From a checkpoint of a small mixture-of-experts model trained on Wikipedia.
Experts: 40 experts in each of 12 layers, 80 tanh GELU neurons an expert, 6 picks a token, a sigmoid router.
Training: a variant of SOAP for the experts, 402M tokens, 6135 steps.
Below are experts of layer 9 (counted from 0) of a mixture-of-experts language model. Rows are named router (the router's row for the expert), up (a neuron's input weights, with its number) and show model dimensions 0-127. Each number is 128 + 32 x the weight over its row's rms, rounded and kept within 0 to 255. Numbers have three digits each.
Before each expert's rows: "comes after" lists some tokens at least twice as common just before its tokens as in all text; "mostly gets" lists some tokens that are sent to it at least half of the time. This comes from a sample of Wikipedia text that the model never trained on. Tokens count by the router's weight.

# expert 29
comes after: " ", " |", "1", "0", "9", "2"
mostly gets: " ", "–", "1", "9", "8", "2"
router:150154091118105128111115164115168083106140103125091150149099167113128155171110120187091111204134081130171081099136140177105096073125103097121127097135098136111081121138145081091170071145181161174096158106078128101102161036204153129088126137120088194093176115120115131170190139164128108205185138098107108113127100126123107164158130133126145097165098106145127110151120082136142179111134
up0:119096107204130173212121124075158187126111131160168130149191112075118157121117101105106167175122144138145168109156148088149094130097098109122114100147147152178112116143109122088188155142145097085095200054074080137162146121173112164114148062119132074120138096104126102177112117118142075122126143118081120127123080094120097136162162143194147144116124165111110111119175050130138161128157
up1:136137107153154172177170114158074068184108106173110059174130227135138091125146148087146113112091120085116147176141135147105143097157132148127115052117080131119160079137102146108197134173096121180119179149096187099110138073119092137134114076162168153090108135088081132164150151142101199118148120136094100149138081159133145135089117133115124150155121089152095158115159124110177105085109
up2:139191125087106151130149138174145174178117183153111130140163144069137115143124168070119080118087128120182175137116085132108040121094144126178155139154147094124089154096154134060207102136083091125140114101169163105099113093112094129127101108092121138083118142149151113097108125129167089123181146107054135186125117091151141192139143095144167152131132104130162119196092100132100084171081
up3:072136087113116181125115063110166176144156134130103129112110140134084159142127154105156087138092161110142059126170148110101124157166060133125079117134154089104067112105085096120142204170142131127150168130126108131150179152234175188152121176201158078141078136163157148103132073151154126155147156159152083153092133107157158141113074110118110097130098121109086123139149137110120121104177
up4:107105110141068070101168136125170098132156133108086152137129135104147205121137100160114181168116168146165080137091130119147103139096051166116138103096155101117123102120137167182162150145095115122074130073126121156123107144091135187173142061143148131105146105140219129099109095112132166105093185098126087155104170156067111114166126124144186030137138158155126140143155127132102094121184
up5:148176109140190125152079073104122113092130103079106094076088124164146168166170117167118172193166134132179128141156153101109115129153127107119095101057126140185131136095096113126188095115113091115135135175101100165128159133094125113128129145087074151121164155101133180155176161137185124133164132109139060117153152111104113086131138157096096067142097125137132047149152178129184149207102
up6:147136117135109103124117087143176114095171112128128176110127160106127060126134114109135088072128110150063105127090104128113162097195078145157141144150167147155143034151163140216128126154157163094131159155183186108127134080140153139044107140089157131137125158111105153169065074132116153173150092131102117121131105123107105088151126047047087160141141153113103125167133100132138139106159
up7:093103174087062148122165065119139133135096093163074152146068159156164161060129111152113137111097126093134125128128126087107092166075066139118116236131096130132134116152141075170100155144119126113093170059125145171145157119161120083128141132115145158142130127168113161149098116136138140095165107094119100175166101146113123109121117153199166101142187073190098140174140058105124143095134
up8:110138147108143088099102131132134097115140052100153160082118157122119063198166152097133123119055085186135128094119138118080130086173166152117071161117128097166145155087131122117134134142153160138175095177098122172125154074136136175063175088091158133210122114152105175142119119131115197135143132087109109122133123114081112188117134075125128105108168118171120158092187149098147168099074
up9:099094142181172114098125143095150144178135080138152139153194122093134135114162152156113130152119136150113101065174173111153153153166133096104159058139155053097090131107100047162126157164142105153121117057114120075127136137118166180198134102202150113088122082124109123190132127126161101126169138133137130183111113089114148138167051120132090096136186146159123160085154107092109158120149
up10:095185123132143146130161163074148164105178107144134141161137146117133113092092093117152146127139157207133106078135122118124134139109129158154127166138151091151135183138113132129167171138150106149108163101125088147142124115123079065095074108113107105156152090059175124099130181173107112102182084155126111082099179101062105207167120057095128157084115104078123131167173109154130057093173
up11:130120100130087059161122178115155140076110166119112184155099128147086082144182152093110171148195094184103128119125090078087100109174058110150138117126107131159141158113138060148137123097168128107174102061132172134155122142127122177136095145058117116144154148111133182155118102124105163097141085087138112095130113109146091134153149069111162149094152152130072211131163102099176179147114
up12:125133124143184096090077071150161128102166124144206135099125163104106130157124129112048079088094125072127124125135102172094143115118144221081121141082107148110133125175133164100138173158112142132098141129132091163169149122172163099052130122131176116156129143147180104111167136065141140157152136146137154109164118144094100122088079123100104196139098100120052074168082098120153102154148
up13:116199130090188194074122120121148136148158151157131109141106145154095095129109080075113099121160163161130143102156082089145098151134068139131148155133070178133145087066127149133168141066134157101188088123171151112072090143115117117086133143121149160095142138208158074133089137076087099132127181115159087150100080148136091133180145139143145166161053129105108177129177156140122134123111
up14:123072104131150183101117155178143189147122163141178144126161114169100107112133112180169089144063164125171061221129115088153077115139107138102122096150110126092103125121143086179144122149152155119094105080169164071088116087124118147099139184153077121194152143156158209105150108178131116141117121107178111091099068084116148091105125131103158128108120144135144197154136122111100152107125
up15:130090170114108125183143076154103127137111217119127188114117163179065119147169169112088152095167121130106152145167116145172185151132103175097152092181117198115144122148095114115152146140117165128101130135132176125096129171159163120094095132157163116109164121108086117156186108153164108163085131102098123097074132149162106130097103104104115196120136081123123186133084055061121121193139

# expert 18
comes after: " ", "1", "0", "2", "3", "9"
mostly gets: "%", "5", "4", ".S", "6", "3"
router:142077124133151115118153104099094120124136174146100166120141125113141163178119093133082179133088098072172100049113159185125130102109126090147120106093114171147093224100116150146169133130176097144117151092109141103136084097154129136104195160172104218143138129162126101139158137189160138177185133099121080147126130152070130152110153123142093095132111122154104107129051055110123174148147
up0:102106118138155145110134139096129115156086130094108142129080163101096153128088188084119224049101103137111184129076096109116138109115088124161117141114100164177091148114143113126142136166124049150078120106128101141179165115152148186136107116068079156124205178164132211144143172162210094132134175148092134118120154150111121140149129093158137071120087117129127109107123112140120114149176
up1:136179136141101131128107139141095112154115153131079156158149156094127148106149128151158100126132132091121125085114177134090093076177109055100101183125082154058147080148150143089071060133180148099108109133117100081144087131126150094181194169194137185125098176143127109138146074174137103094142138159121127049119169129109175140153068145137146164121096095116150122113164146070152103161163
up2:111082142166167115167123125217097093125124133148142133080143126113109159110082117123110102077169067093084115068145064120173114145126090112150114074137139121104081121107116070099111102190140114171152119136205158123187147088120184178120106124102174205147128144153110128110108102116137144124137112078156075102134102152134169147147125156191055142131153125162104112114148154099177126169172
up3:109064071102128197131139180097111119186166144117065126080147118093127150112128133110082161162153124129090104136127082064150190121097106107082162085113129153174151099087153149108186150101175116141124172082138085125117114124099114085136088134150127148155137152122193096117071206147081170195151131124091127133116129153162094147106156111179141093104081167166154167133144115098150132111172
up4:134123073178103088115139102138138154175147130147128154128109124103113120130140123138132079178123150089153169144145126086131154073155168204095090154115106158121134069114125156129122177126163095096147117054134161133103092116119155126079175103088122117088102171164138120169064050155120110133156179110176129165176147150109124098157121123101182108124159075133149207145074083140080189186140
up5:085106156107168167174116132121082152138116136124160156096142110126123128179134079154115111130130125147139097135136151106188095082134086159216123139122128154129083169089113120095153159182108069155080172110134127160138165125140183157132161122140131135099110184085182138095135146125083114082102140099135095088118161165032118179119139111086188139076102115094093109064097066143141077168158
up6:156124165148145148087194132120138115150139124166116070123148114141101092152149114049139169209155081097156129143148136155156116098133134040108140125090106129118132105117123141123137109152144093151053192103121191174159097142133101119136151158142128171131131216173124092157116110150089115209179117088130102131108159102137105077171114119122146180102093193185104139116142155129081121094093
up7:143135165127116134176194155100132044170148089170152098096108134110111135134104153102084170155112142110110125058147147180153144138126151159083113106094135151094147163103108155071156108081191129123155136120147144116093095125164083161146100108105118139137087115135147153026140103151053157142170142121108117092090135170079111138089124135102195144147147135178040111067127150167155131115109
up8:186146162160131111127136110111053161075173147130128113113182174108101134117167086108140082090058117116080119150100120083076105095119121090172144118109115122123090104068164176096123094101140128176109131097161100152151150085136116095115206130118183193087087063166135121135137115048161106099120146151138146156143139149137211167137155135142128164121098100128081135123094149132085160171137
up9:143149115153140133167164170097099091138151157177135094127139128088092136033119113110103124125088112166158109124098133097091094088167140113160151141119108135096146092051186151171147108099112148102130148151108150077108160141120093117136118112157204091180097126101085101117086151155178117128150117109109082109108177170101173133038118118183130156167159110087115070144066122159168081171151
up10:130139144143116147134142133151179082147140129125065058129113158123085124100138075182073136193164167163099131069131149070188110135131091186114114171145116098079152137123098097117085109147094167130139121119121198072108146128150142121108105177064117192158121121103148126106130158140111138135104101157127093083118100146158090143153178156122125137220128159160136143089085154165141123056181
up11:122122170147133099131098129116136152101172146149166153116092165098179137128116141162119076107139131160171090124136170190128151119132106163132125160155125042151155183096131108095158159103174088139153129147099154089172081100116100085119106180155102038185107102127096122095175174128143086107106154084143143120113088167117149167127192137082065094129121145146163150161127102124230106117088
up12:119128167144118198125119037092154120140096138134098234095157103126122108129135105163143138107103116153168110110103091123113156103094134163078106129126109124073140110178127109139194144094199130171178122111083104117101131114111080113141152123173151093128103109114125120118067116166148143164187135128128150166072173124060097126068125165119152160158138140152069089094119092150126178187091
up13:127152119166076173112114128152147146102130120135122114099046120137168163109120113131128110149144105188108087138102119172132039073104103155109132132095123120101087117152128158175140058098067145134090167114169180127148139073186092137142131154173181151131146170121133143224126125111163142149118135107185087096063158162135161105136069125119208091122120121165125079131111106142115107131178
up14:142118228099102099175139146112078057092125090118185146070151070185147155161093137153135167188126121156109088103127087089127122098099104142141120098092110168087139174131117159154115142162134131106132121082171140132162190162127145117097178082093146120112110113171086131168118149168053185110117095086105127165122084178109161163090145098110145132107095112140064133124136112186129135139133
up15:182084173133167111088138134181164135107152128180113130151095189114148162166156147127158174110072110130073184100112129139095133122064107136163140132118148108174150156117091179125114155097118172113127064043133078044202118136112135127151110103093085165134154150153124141106162150138109132146108159112130114084162119111120115159141142168155099110155111079146084062098142106103152185151061

# expert 15
comes after: " |\n", " in", "0", " on", ")", " of"
mostly gets: " the", " March", " open", " November", "°N", " support"
router:112097059097096076114173162120143140156143110108129108137130070122089171126179101145153118138078099121197120147155089135156111063075085122059107187075176068154112153165162105133144116129096144085101123101110127122113116130208162131123144110094124156167073125153142106139156142173104119098154153174112095085126180175108173121149155132095113127135163127129105172150094127180139170204170
up0:140125134127082076129059158113133141170154153083160101161128170147132098127116121133145186121141109247154104075142107133104125136117109140142101125076181119136122151105132171033108152130140066119099168128119154131111134196151109154162199122105131093120109108101163173134131090139121111130108157139105137129051137151161131148094163093084165192081111107131118053156107124112186105105157
up1:153144094186121122122173087152167103212150100117109134114099120158131183136110159091176127154156067117193119051116081169196114081105093130106123115106165109102132137093172098082123153115135110146097129087128096098165095115099164166090123111133091138171135071167143079169211161120128124097111116139145113169181139113148143156103139157059099140090119179139173168149123101143166138164124
up2:109162152156105164176133115106097147118125164105146206140094127128110137147113126173098142139093147083125093115113140147054134109063126133100130099126107136089064086183109161151141127135167167151122135066177163162082108113068112201165174130152148166151125115123073164120099096219151113041157112099076138136114131157097146188140137113145135103192135142117125152143097122118122181147175
up3:100161097128079111153157141131159089092112135117118100141100141116150154148127157162140127179173053089117089130136164123108137098140042169083094136130149077128143194148125097050145144112124094161150110138119117116129158122103138145166161074088125109137094096111145143127210190210144163122086115115117143032115124183153109162140161081122155171126102125183105084139155086112156144122094
up4:086105116149084091077084174161088107177110136103098128111115158114122111170107144124130150161089159130145213151100212122098098090146089141082091102162140100111111186138109122095050144120140086142125079156171149140116132110176103101169125137121164111133089115137137113137095092119103121108173151113179083131140128223089159113181126145151086115116122118128107144107140064161142126199200
up5:153180101123101113158183079117105150149092110156099157077034151156137128172099147125110112143081103114148123061126173132135103126100149128174144159161105083118108180129175103136118172180143073189121125129092097155116093109119135114089123086109135097140158160089125121158150100129114084099122135098105143133088172159154175154095138090178137148115123139152054114169072193211165159136085
up6:155171092137075139141158106127138134127148069112132202144189115123142130158150110162180117178178140119160132080255136161137204113081182136123139187112135115149092124133140118081115118091190120133129120086094098093165132125093163134122153127125115095140150183108172097113068145103099133143088105198095086148124118123088139095127113086115127126124135118066082093121087124094172121124100
up7:138143118130086101084147095119087139167173112097122171142149074091176126130048192140132109172147122122188079183103222117162133083103169150082127131075078096143133092097145149148101106136143093106158161084132131104160124122159080116129138155221142074171153106123127094176177109114127145132141102120110158140144148116155144106095123175082079184180114143094112140111148122094109134122174
up8:112180122200118090099153142198096120119140123149097129131184119126120108125096169156160123138123105122115119180148182137160124130099167129093146144075106168123144146167164106131075154147130102081121092107081115095073106229125151150181060130107097121122093167106120094130141029183119090130128131178093088138160186166102176124133098165122098109133097142095127053134096114136148149145116
up9:078140061176081100149138164092191106151098204115109199171133119128142100110091095125149122194116150121070104145136132115103117158102137073085112181168119111115087180096165102137068141163133164101065133140108131117148122133113116132131142128115126147119073172142154172103186106112162139127141168107149137073109098137142187104128093159178114171060149070180113156089123099132157160155130
up10:136098161154155169143137119118130092150129113092159178158153167069141099182103072121137143210084110161157154155123105108152084060114139101119125131125126034163178083135152126162088164148083054144104131155130124095128131182084120146167197168146119158137079138101112104141103112111124129122128119160140074114167132154076160141101139149079114087157107088107131129166084072195131111159165
up11:087125126147138134156128203154163129106094100202111153071119131099106179134123061073118122138104103092109117072135097121117100151089113126107102184099100099186096162110152112086158172091167104124146109162132152112129139154176132082165101093119123110204154118113162099170077162169076154111096170114120149087120107107137064145177100185134127182097113073141136137143052088116102134118148
up12:098110144094127101115095138113173110130136121123090161138070103152139115165132144129162111129172131130177143125123153068114101127125096094077184140168192145092155139081205116125060122184138120188113114096143150193125132127185188173097086135103162082108097083105160118140143139175182131155141133102075089089136120111105125142080120120087151173109090088162113144176085136192100178175149
up13:122144159155076133164182083081105169163174093106153106157106101128091129123151177135113093151092116109074093141130144180167133103140103058130133176175184094149163126070090077075111070171129125139077120144123139096112138148084135118152122131151129126124125206121133148167131102125094097167172155146139133083132069141116141146122148073144152217131128096131107127107204096099182149120076
up14:086108094112141096185108109110139166179149136117078143060070077138068195119095104143082102147171201167107187139154126186173115117108093069065093067087121115127139147137107137143120129108135172102119150136093158110120119144150133095124181124077114156145083142090118125122165110180105156120189158125165151096081179142102107125160210113149145136146126117156116164081131132134157162108137
up15:171112155088137127051164109165070116097071125135060118109138070145076122136135157175087139119159065100169177143199161075171094084104124179127117146143182077151109110124165075109113082166150107081089122180071176121143105130167159158146131111127103157111120128125172113144205165093136090122115132147087183080098104131117079132117125126124113103152178110118129153159136125125141106124131

# expert 38
comes after: " |", ",", "-", "|", " the", " and"
mostly gets: " b", " t", " B", " St", " st", " T"
router:148104099117080117150097141090163151140108183128100129145119160118139090149161187133101140119091133108168156156072062161143114129090149175060111130087084153160075114078148056120120104151138164155123210134163148152084156120169121098062130124107150129140137162160147150124154123125149112152148129106041104122100163089124101194100142196149094096166145060143103149100160078132178149124130
up0:077124184172132070115191141079140131092168143107066106177134066113111150136164125042129131151102099120075170129160162126131130177152113145071169096090101088137109141118154064133093141119101165135126183173105104117187138169151111139125148131127158161200146125114169108149123166118168149132116088157125065132093123095146133148176146130145166109163108103131119125074165092168138199097092
up1:103062130074126116149138128100137161119137057125150100170147159069166114130158178155071149145091086119164164087103131149087148168161106164190106100110099139126128053125184151093140086168146115140135136135139099141102094096207119102138135082080150154180102078121133126128088166090138108126151088090062121111155168122179112178117153175178097114116088160131131092137128114129177118183097
up2:112078123128115154087115164121133140129174141125167084098148141074042116083108096120147095134143190161128114070092132116122073133136148090146099135100095072093133077083150162150071152203164097155139113148112154177097198143166124175097162104135119174182158138187168105138151123161124094138123148085140148163124135121142152072138103080118209122155155135194122147147160110117132088144099
up3:101098151105163131123086100062161110134145150102163106115197145169168166165112157131123166083110075097084158181103095163133157063143122171150126175220106158107150112154068130132207119129180146080143148135111112113099143102142117113177133154178175170120117140082148112103133126129120109122117128137108083132122167112214122097110143089161150093110161126142104190135111182100103084154091
up4:163074157078115078142130110138113111114115185107131133126112098167094137141165103178092106228161135074155131088134174121103145147193090168104080147089067175108150123142093183128161145134152127106152144148121115079066136088099158166172131120071144180135145133118165123131157103171143140125134095097108062159092165132149081161075140090175172165102140144141150065162109127127138134104162
up5:138100118179181102132082138123186140110122132116175111103117158091152155115126134107148112147103094100147147122144107163115098089140152130169217148143126136137102163106116068170084089130130098131118143112118127142164092109171120140107087094189146169185100109080095165228100154132131088117081123138076181099126167082170166193072152164188138146152135115118115160112096087076120144069151
up6:156145145157153081112083154133170124129161129104041110065080138073117143195126149114096144121110195131134099145127165139095099150100109092162134089118096162178136099161145137135119167176151071120073086173113158132093092152152160183104147122109120169131093086127087168204124113137145113150162107159141126143116127126092123074093196169083148089178114107138099088137146070138071131105155
up7:144106137134189169129124082144141126082123072110082145119113121144138132134163169174148197094112145180129139162091127109131186126089173132083176126081138040219142092120128076099127135099128075139104137151099140091159114113144184118130182166161161112118127180115139140122177123183095125111146057128093072134139162135199074146159141141146126146146121104095086100159130073127162137150153
up8:103187065158137147177120161158180150180070065185096158137137150157111178153107171131127118139152108077125139131113139107153115113089049163078142120105072173151083149118156105138163153129112112116161083092096129136092172189089134108110097147068128104127146162125138163144155076185083114145135062144107057186111093117155119160095131140103157077140139112097104123152155112102125152126169
up9:122174131120074114168124121076158118110089104135101131106062145178074163120148101179137171151191122129190157144120090088103141114121127163105165150113060104183174093120193121148108110138147124196112141099087102125167090100137127131139138137089115144085148153124088134146168046134117131064072164140100119140153205112149146188146152165113117090116157093159107153144112141140120158093059
up10:119122154132086189163116183105143055012159187099140130165091162141115113143120175157110142075061152151187119170139120202080137130160124078140129115121121094158135156144135143164109134105174153139205153130107153131093131141114120104096150111060108096153183091162107145101105145171143120097153148076125138103121121100074123146126136133133065102092175116089145188142141147120119130138127
up11:108158095141154086195134145121114084191176187141125112120155129160164099171136184086172178170073136155147118096102112164101192110092112144111100104093108172130079107116096144150141094084128166064116162117187090116074139170053113178120153107158110132177085101081124136114199171130124174157108124127141097128149095120129177162151073108109149105141096114133091105102129101128113146084122
up12:142181138090137165110129078111135177176147091094174137090050128169149117179183143090073156163085101123146147100130135172130080086145169182076180077109208118136113107132151062109155102166109151144172101116125104149078106156089141129103135090116126098102095104190207159158133074094122130170096124164103144074144105125163119143169121146094114130112147111138119148089121111125140159150152
up13:095135120127102097148095086109083165165121142160095098141125101138135108160189145166178164191088117131187186146127112136116090136102166150086115177141146121123150127082132137136130088154081136061099149060129081147162139090189162142085144182147128108076096114132097125051138150160107158161100151085044089140106118158133125102099138188130156123136154143074162101089177152160108178136125
up14:135127087110107155149125102123138142125192195088127130147095154105115124132100087113115172118114073165015157130159090079143115162130153154053145164094093142128133110113102106112165088140183142108171127163021148062132144150089132133136152144129169180059134149169151153114130082107157176117122127193146104128135053145146179166148127113130132123139124148166126150125109170110106133154163
up15:102162093127082166151095139118148079094106156155112107194123096150082127101100174066136105112100167098154056114156123125167108129170075146097113136086161184110138137119125125094130126146065073140126132145154105073191111170075085123103145098108146124128176129108149056113206152111107144086141146103104150165105168091177139139133083169127106133166124085168101124156141069203129107104132

# expert 23
comes after: "1", "0", "2", "9", "8", "7"
mostly gets: " April", " University", " States", " second", " July", " South"
router:105131093102136116122153155123143124152150162113125192111135116120096127112127095161152138182103125049194099111079156131145136088119137117109123145116129134135075176021131141181110080175175121095072133125071116135105113101161131147090137133136067141138108111099196093191131115194120131203152150138141133057118127149131099177138082148167092157110128162192157123113075128095124163143158
up0:120146120097121150177102149131114108148128098153098165095158050152116115101116125127085093086107113120178148126128105189176130131097153128123057128163123145122101170095136138103079167080173142188146213161134132149135072066170149112141121141081122175135121146133135181107101132118118216183148077111110130108126144141103081101144084158110099149078107092151131085119103109215177090147141
up1:118136131120122108118104116138113166157188128169103166074158132090082116113088133140129129161115130133136105149143154135183158101125145164107077089156169099147094086168118133154111103136128024137126152142063141148114146149165135178124124128181116159085189127045133134151177084102117137125105180085111182124076165131140099191191140112112154114116124184137093120207154089053127103125145
up2:082106115139125142107098096181132137067152144159073152082168164150203147162123118131160131106032146155143114144128175087128103106103152175144101189100059147084093118131121130138083111163160114176156135100167157160090121105164168175097117114119132133178156135134133131157106104156156083140111090136065117155194100132092132118108114046128119174137114188081077134143119141125105129111185
up3:145133133069118137112086147143161119073141107081126136107140109119086145136095152110101125155108143150131131081119136142103144122128131118081143205150097128109111184146099126149069137198179132126089128166159136087143104014114141139151115171116167147099082191097113131161171127088154122084137113079169073107100202133143152186088127144191133154134149096136100165089074155161105196124128
up4:130166116139140146079114135129092083173149067121122141106175177104127119108102156149108144148192175141178154121071134126138090099087133149133120143067148127167086100114169087143048094161108168106069092132151164112084205148149125113123110120130104118120185141106088061199142151127075087103156110096110181113099125129162128169197111110144118133167148159170147181128123071152123163098130
up5:149121162093109143122146113082113062165094160130121172144138115098129172062085068148138113180095103126174079160136132152081137132098144128113139176119186122131148142064086070058106183182146170118095128101073138140164124131127084167124029103126147139146147143124144106148192130129090122118146113131113162161105109114065058188114147170153154115135113126087101176096142101152138138150131
up6:107185111133145126136118160150155096137100132144174074148202145141113160117152131142109065104124072110143129113180112133096099088118101147142138143169178133106121091120135104166094089191200165149196136172147146138065069115139170125143128125125125113130063139124117136108112104114113069181157123091098137113090120120161168108067060130121101169121130139103194147150034103177151144139179
up7:109143170080087071165125164110162107141151154170149088142135145082123162120131151101091145128115163131101122132090172162132107180120120152145142129123109141072154101107140070123161109126070133164108084151070099098082118112094083145120155137140083136085116114114123091168179168099127139126199204137105203112116178198129082090090172127094111134167119068128125116131087159214171130148128
up8:142134191130125142084085159102143145108118130130156138115150120155157101113103176159130151128146107116107135086176111162137121097158128137102179120099195124086168212158147141168134090114079100097105147128137082133067109075136149109132127131133070191103055102129139077191121140116095121153069102129125173114106123151152127127203127073103068132114068104113122116149131052162106192117184
up9:142142124057085115089117144113109142159113129157176194158122128155130054118072152122183105130103140093111102101088133118166086087132124128122160187202127119136089144099140108136114117157126122160100116124167158159106123071116171079147102136088102067114059147177128171129128115109103136179155105110092100109149124139109179176131124110145153128178167100181212129145055143146105205136119
up10:159162090123131162094108137103169107059134137200170197146164138145159063158152093131115125108149112131139067162068144146119161103088113071104109085138185133150111194093107075153118127086108174125103092110111118120128126153167084093103098174104111122150079116211171149191101107154169069192121145140130100154139119145142103120084102107149147158110125113123172101164127110184157138116153
up11:130157161140135165127112102112127120164142067164169185142133168133131150057135121112115103159116155110162120129121080110135072124102120109108093156122111164165129167086115132165126007142180043088140110121138138144126140184147151086165169137110113128084145136134107136160088081122146139195113193117116077125202157131155118174177105176144074107101153173147096088127120094080127131129104
up12:154149121112103129122099110079153136108187106108111164092133180213147077125152037102173165139120117173212103149081109139115146077132155186165058141164165129151055150089109094100151076135145183165097090140111088099136141146124136203097118117104167137147138102115193105158131123160125156145108120118128159088153142098168122148125095110110092115148149114145093124106109089070150099119134
up13:130069137099122129116148157095112151160124140082157178094152139146132169132120205132138121184121152128149137121115136181117119094107117088124160162059144099127156167111162113135085102123165215091096131129134164096159039099107126125146137151108099055210073122145139088125139085157121106126165157132153119113147094152105104080177144146105139165124092186152095109163097090046102145171156
up14:136195145168138132095111157102138110118192109104121105146133112167124153095158127150119158184121127172177112152094152108134072159114126106107117092062104139142125125076120087123073068121129144107140145094138124169169096100159183188125062157137093141097166102151154102172118062121106208159152099125138096124073207091107076075116096143156161121086126136177130175183129132123151119163099
up15:116174161121110120127144130115146157191109089125151165091103101118053121130185143151147143146122137139117173113164123149104170140165062163156114151140091137099168138128103110134174146158135148178108163089136060132159105060082165121115134097113112149156162143138199109119112125110155031164071075163136118079105062123121151048104101166144160117140123146119099093103145088189151128094172

# expert 33
comes after: " the", " |", "-", " (", ":", " of"
mostly gets: " H", " M", ".\n\n", " G", " K", "\n\n"
router:158082103153100045134096132110157150114145136123069180151211102155148092121120142171117165111105134132106106086134103149129105149094171108113168120058113129099092149049090115136140126114187090163117178188100157116128142115152120099084157105088107155115107150167125122138145147154125073112143150143116076155142124137119186137096131178177070094134087101143102128129132055049168162182138
up0:086081147132175114104132186118191132101155092176181123108133132093081114156141140081115104074179177100068185096168079054198122105146138141182098095106141144121159105065096139124152152106127077116137151162105134107133151165118156137128226099121067079094094133160128116120114122087146187112148103147073136088092111166143149133115125140142163128167110136153124149125124121151152080101106
up1:093129152142111072064122131180160128132123056150090101100088138143108088116144122084125140113122081130091127122108108141160114143083068122138148107109153117102181148086160138112168076089146152116127125094118152060071113148183180177153200121170116157121168174171139152153154067101112108116128125184158121091128143130120169085149175162181132110128102093089140176190139068155103064129124
up2:113118127147132090136124126124120148122168138230149125065167133136101145131115099148124110147142069143100091104151092110117141127099125131206090153120116183173127186078109173124189054101108081136124174099111155152099095079123147115116202142155123182135144146110141107139092111105157186214085110128115102145121134157119198098108083140117097154106101089146161100088124103116139206138143
up3:141164118167120100116119115161149105150131173067142064130159161069122185135135195158167139173097080154167159100139111112116148122101160133163164130089160109138092129092153169106175104125131085139104127062136105132140135145116140180091112098108110169151071194153110092155112165178218049087144071103095087129127104144144130121076127119145140144140199142139132112089115090120128178109084
up4:140155182127094127126097135138119088161095128176123144134179131152150127107090062136140171155158137112115109216133160126146131135100089168103104073122081104161062154090146112143105111126183149140142153108112138110139096127158099154166114117142198134105108144062036154082140154207108056112138169177110077167108116183070147092068095170126144130131145136148123165144108124137108132155096
up5:173114156090180052158143153088076125121100077147150144142103064131070164082107159152106132107085121096087162170149156170063133105152152160143100157098075118125184175156143150170083120086131129053074126168165117123139139104132175077186170101106133133131137124174116154131068133157091108134095152099106153138141123105141138114109163195102092099166133125152096130143158098095108116188117
up6:146126163147151076123140139189083155092133124146116127138124136091108107165128123134120126108120122125174119120127084121190196097132110163180125089064192112083110169082139175112151120106122114141134163141110140104171058136124142117177161175118095123072119082151122122166174162103173107093109142082154113138096152123091154104100154088154120101101147237102182156136062069157189149122108
up7:152125140129127190131186116124124134121126132193085128160139102174132058155093087130127163149193153116136114057098078140143091107207071168187101078131091073128143135092129140114134143130161126134133112169134141068126157114062089132168069081064113146141119095125161164146110121083098120089128137140115144110092120118110167132112078131144195202133123174105166136167126100116130078153100
up8:130113200101172151146129096132116146125098137130075142136024140125130108165128113167105170113134147138176081127130124134091101122104180121107149172116075051095140137124120141105119096098122114097177107101084133065141144123132170189177178096146154164072161139152138198099089124125114101154096164185115060185079175109165091129076157122112164105140146123102117089171119109156134157131150
up9:132100118116189101109102083139129114110114130167077112079137093144159156176109116174090132067103109114184140112123060078109116163146098170157174075064082138165151123106091172174152077100149076187192116131136122114133141141122179146098196140124143188115147089147099159115135120156106132122144134196100157125116099188121157194084096159126128083098137112099140116139157123106126199141134
up10:098171094138142091128116151150094089133151163087089148111169164114139166171117148117142191058166162114148153126122133150120106145139128137146065135137136154159103106059095119084127150131124102122182146100100109157128177141160092141095142163154095153069103056148115176110117159157139153163081060162145076188082094080095132091160142154139084145122133136091137203137154072161088099112190
up11:173130152123132078120130157142165154151172121187108098148135133060163083125158147073131088128127096135178097114179182184137057114103167112127138126141099165128128146148040137166070159139129119203171116104157127174134114148136085101140132097125131124156123123147057129171151107103167099119114191070115140135056147182099138126095174151128110137069112102172121162107094146142139076161148
up12:140122133141162138117070058100150075147118100179071136134108157107127162073119158179106163109107118131117154133186103106137153147099129058082131124087189112136115148100117142085121123137119115092109180161056126152147154132098159120189068057144122088065122117137154179170149089123086111153132202107157167124090113145118115110111109123213139128162118116127081151168134101138083136186109
up13:129129147119117087170098169163169145135120138224109162144127144107089095093114120141176116103116072069110081110140111137147070158128123118128183172199103112191153100077128178197130163142111085156146070106139159119148111107169115125157100110124077109065134119109101117087131082132119090203098102126086128187101121145108123125085159133168097090189157133126204113137121115142138159132116
up14:121153149140086145085120129194074123165154134125139153096137145101098084115118116081143091198151182130148122090107207128120092114100106251121100110119128163106138132145129108105076081143151164069141133170165052110076132122109074166131130124137117110134134083121177152105082112137160117149091118143095119141145107123147119105103101163145132125183084152148150202151121106081174147164185
up15:156098138129117091134172127166145095117140117154155160171154091163114192130103186140128192132135143113120163114233166136157118112142123164135119123165155140096153099035104131060051132126139175128152129112049135096185085190116102116074147094115138135136081095127119100126128099120113119129102147152073171158168138125143114104127125173083141156122098130093159166121053091171149116101139